config.toml
n_layer = 13
d_model = 192
n_experts = 24
experts_per_token = 3
d_expert = 64
d_shared_expert = 192
activation = "gelu"
moe_layers = [0, 1, 2, 3, 4, 5, 6, 7, 8, 9, 10, 11, 12]
router_score = "sigmoid"
normalize_top_k = true
routed_scale = 1.0
balance_loss = 0.000556
balance_bias = true
init_std_router = 0.0102
lr_router = 0.000714
n_head = 3
n_kv_head = 1
head_dim = 64
vocab_size = 2048
norm = "layernorm"
norm_place = "pre"
norm_eps = 1e-05
positions = "rope"
rope_base = 10000.0
rope_fraction = 0.25
qk_norm = false
attn_scale = 0.125
tie_embeddings = false
parallel_block = true
init = "uniform"
init_std_qkv = 0.0268
init_std_o = 0.0
init_std_up = 0.0268
init_std_down = 0.0
optimizer = "muon"
lr = 0.00509
lr_mult_o = 4.0
beta1 = 0.9
lr_head = 0.00384
grad_clip = 1.0
warmup_steps = 200
schedule = "wsd"
decay_fraction = 1.0
decay_shape = "linear"
final_lr_fraction = 0.0
batch_tokens = [16384, 32768, 49152]
seq_len = 256
doc_mask = false
train_tokens = 315900000
steps = 10018
dataset = "wikipedia_en"
Below are experts of layer 8 (counted from 0) of a mixture-of-experts language model. Rows are named up (a neuron's input weights, with its number), down (a neuron's output weights, with its number) and show model dimensions 0-191. Each number is 128 + 32 x the weight over its row's rms, rounded and kept within 0 to 255.
Before each expert's rows: "comes before" lists some tokens at least twice as common just after its tokens as in all text; "comes after" lists some tokens at least twice as common just before its tokens as in all text. This comes from a sample of Wikipedia text that the model never trained on. Tokens count by the router's weight.

# expert 12
comes before: " the", " ", " a", " re", " f", " first"
comes after: "ed", ",", " of", " in", "ing", "'"
up4 [128  75 150 146  70 155 106  98 177 175 113 128 110 142  95 129 158  35 137 133  40  79 162 156 122 122 151 144 127 162 154 158 100 112 135 110 103 128 116 145 111 100 128 167 144 121 134  86  83 136 164  82 115  50  89 149 114 114 118  91 112 131 128 120 142 125 124 165  91 150 113 150  86 113 138 112 133 128 139 102 106 116 114 108 168 185 132 171 138 143 112 127 117 175 192 178 143 120 162  89 173 181  60 166 164 126  84 118 156 110 162  70 177  69 160 100 119 111 156  79  84 110 147 136 128 154 165 101 135 100 104 100 143 132  99 134 131 142  77 179 164 128  95 172 115  98  53 187  90 147 135 185  73 112  96 166 173 146 151 140 182 157 178 108 136 135 117 165 147 100 145 169 125  74 124 198 148  94 139 108  49 138 118 148 145 127 152 111 147  98 106 157]
down4 [196 109 104 120 138 147 123  94 153 126 155 164 120 113 119 144 116 211 174 112 129 117 151 143 126 137 175 117 129 148 168 102 142 121 159 127  97  85 112 167 107 156 121 180  85  99  80 115 171 153 109 146  67  82 178 148  93 192 102 137 125 100 118 124 178 177 130 100 135 115 109 145 147 109 122  91 190 112  67 112 151 147  94 120  95 100 176 135  77 123 200  80 101 104 104 102 100 168 108 112  75 103 131 149 121 177  88  92  92 173 108 132 145 124 164 148 124  85 138 135 151 168 186 155 130 142 147 205 139 162 106 116 122 135 140 178 138 107 140 123  87 132 206  72  88  87 151  82 109 155 121 179 109 109  91 152  83 122 115 155 128  44 146 204  87 183 152  83 169 115 110 126 128 117 106 110 109 103  84 152 118 119 160 138 117 140 136  90  65 108 156 164]

# expert 3
comes before: " |", "|", ";", "\n", " 0", "%"
comes after: " |", ";", " 0", ".", " 1", " 2"
up1 [107  91 130 153 134  95 146 160  93 111 200 186 138 108 155 159 114 118 154 150 106 168 154 162 162 129 148  94 109  93  91 104 206  94 136 119 145 142 105  99 146  98 171 109 118  81 115 109 151 158  92 145  90 160  88 121 115 127 114  96 159  88 139 125 163 131 156 149 168 115 117 131  86 182 106 157 162 155 123 106 183  60 145 129 103 162 143 157 125 161  42 126  94 115 150  76 124 103 108  99 100  86 166 130 121  71 145 162 140 131 103 180  88 176  86  87 186 190 125 134 128  76  93  97 152 141 198  71 134 146 171 110  87 118 140 168 110 115 142 141 113 155  71 127 123 147 170 197  62 154 109 115 146 145 107 101 110 137 113 159 152 150  88 138 116 109 103 159  86 174 191 149 165 158 212 154 135 131 110 108 128  99 150 114 116  88  63 109  99 100  87 139]
down1 [139 226 130 155 104 168 155 132 124 148 131 140 142 124 104 118 111 122 140 179 146  99 132  87 145 137 101 187 114  78 158 126  87 142 127 149  83  89 101 108 148 135 150 121  93 118 106 100 177  95  66 162 150 103  99 131 129 149 106  91 160 111 158 105 145 115 155 127 161  73 135  88 124  67  57 146 148 161 176 197 167 202 160 108  61 174 159 112 134 140 152 114 138 113  96  96 122  78 156 114  77 106  83 109 169 108  57 163 146 168  98 109 131 162  87 103 143 151  96 102 149 154 173  97 116 114 165 104 122 157 185 120 145 112 124 118 161 104  95 104 136 122 102  91 162 124 133 143 133 100 129  61  72 170 148 150 182 137 123 148 112  96 169 174 159 112  84 140 119 121 166 129 118  92  96  82 151 208 167 138  98 160 139 122 143 127 116  75  75 203 147 159]

# expert 7
comes before: "\n", " The", " 1", "20", "-", " 2"
comes after: "\n", ")", "\"", " 1", " 0", "%"
up4 [101 100 141 132 134 147 103  80 123 101 102  66  99 165 116 101 148 165  72 125 171 153 137 101 113 117 149 105  73 126 131  69 105 142 109 136 164 170 149 193 107 162 140 170 138 126 112 158 177 145 145 109 123 184 137 101 179 143 137 178 116  49 180  99 138  48 167 122 142 136 160 143 133 169 124 114 145 109 139 145  90 178 138 161 154 102 193 120  89 116 157  73 163 136 144 202 138 136 145 104  99  92 174 110 110 170 122 172  86 138 106 132 132 112 124  79 165 153 126 157 134 136 106 134 211  97 129 123  98 105 158 153 178 114 136  84 122  98 121 110 126 157 118 156 173 105 137 133 118 175 108  76  61 126 117  96 113  77 118 172 148 151  69  63  79  94 138 108 100 170  51 113 138 171 114 119 115 127 181 126 111 132  98 155 193 163 157 162 109 129 121  70]
down4 [185 170 146  90 131 146 115 122 168 130 100 168 118 107 162 146  95 187 144  81  63 109 111 100 112  75 109 161 145 146 114 144  90  88 113 153  91 109  93 136 181 111 133 130 109 173 117 245 168 105 109 144 140 113 129 136 146  75  71  74  53 115 169 143 133 154 121 140 143 124  85  89 158 114 143 163 157 103 101 109 146 144 131 140 110 132 119  94 145  96  93 160 113 181 135 168  91 176 166 134 101 117  90 101 133 139  99 139 153 166 181  83 158 100 116 164 126 151 127 118 130 122 164 115 148 109 145 162 154 146 166 126 106 122  60 123 117 171 120  87 111  60 148 119 128 161 120 154  71  95 120 120 134 173 133  84  97 142 132  28 139 125 185 156 106 143 171 115 169 142  52 184 153  90 168 156 155 157 106 121 110 160 107  88 127 115 104  91 196 138 115 172]

# expert 13
comes before: "\n", "-", "==", "|", "===", "The"
comes after: "\n", ".", "==", "===", "-", " =="
up4 [188 189 136 149 170  92  80 123  90 131 176 163  82 173 113 149  75  77 148 117  97  98 118 135 182  84 158  95 103 108 139 166 162 130  56 123 139 118 119 122 170 105 106 112 129 115 101 153 110  95 135 125 162  93  76  83 153  96 107  92  96  87  76 185 165 144  90 129  67 115 103 138 118 177  69 113 158  96 104 152 117 140 187 109 116 107 101 123 130  97 149  94 173  96 168 125 130 146 132 191 145 185 198  83 131 137 138 127 148 166 102 136  92  98 130 153 109 144 137  94 128  79 130 173  95 145 101  92 148 129 157 143 148 137 176 163  80 180 199  88 120 143 161 109  74 147 127  84 151 155  93 168  88 127 146  69 172 118  81 176 136 119 145 108 142 160 141 185 128 155 151 123 126 137 149 105  86 163 142 150 150 117 156  77  92 108 206 106 109 134 127 144]
down4 [255 101 115 165 163 113 137 174  89 191 169 110 142 124 111 192 113 162  99 119 117 143 139 154 140 129 102 128 148  94 129 105  62 130 143 120 117 124 141 129 120 128  68  85 133 109 165 100 133 134 117 109 148 106 163  86 119 133 139 101  90 177 133 125 111 151 109 181 127  85 100 131 130 103 183 141 149 137 152 147 131 168 128 110 170 148  76 124  93 174 110  99 140 103 110 115 139 128 184 126 125  90  93 171 134 108 149 110 112 140  85 122  87  67 146  79 164 111 116 111 148 113 124 133 168 103  71  88 100 117 156 123  73 140 154 142 193 123  83 175  65 142 117 162 142  88  81 130 146  99 150  88 112 116 133 191 122  94 154 173 102 124  86 164 170  75 106  91 163 116 147 208 129 221 126  88 146 110 130 115 110 137 161 143 103 135  93 122 174 194 116 124]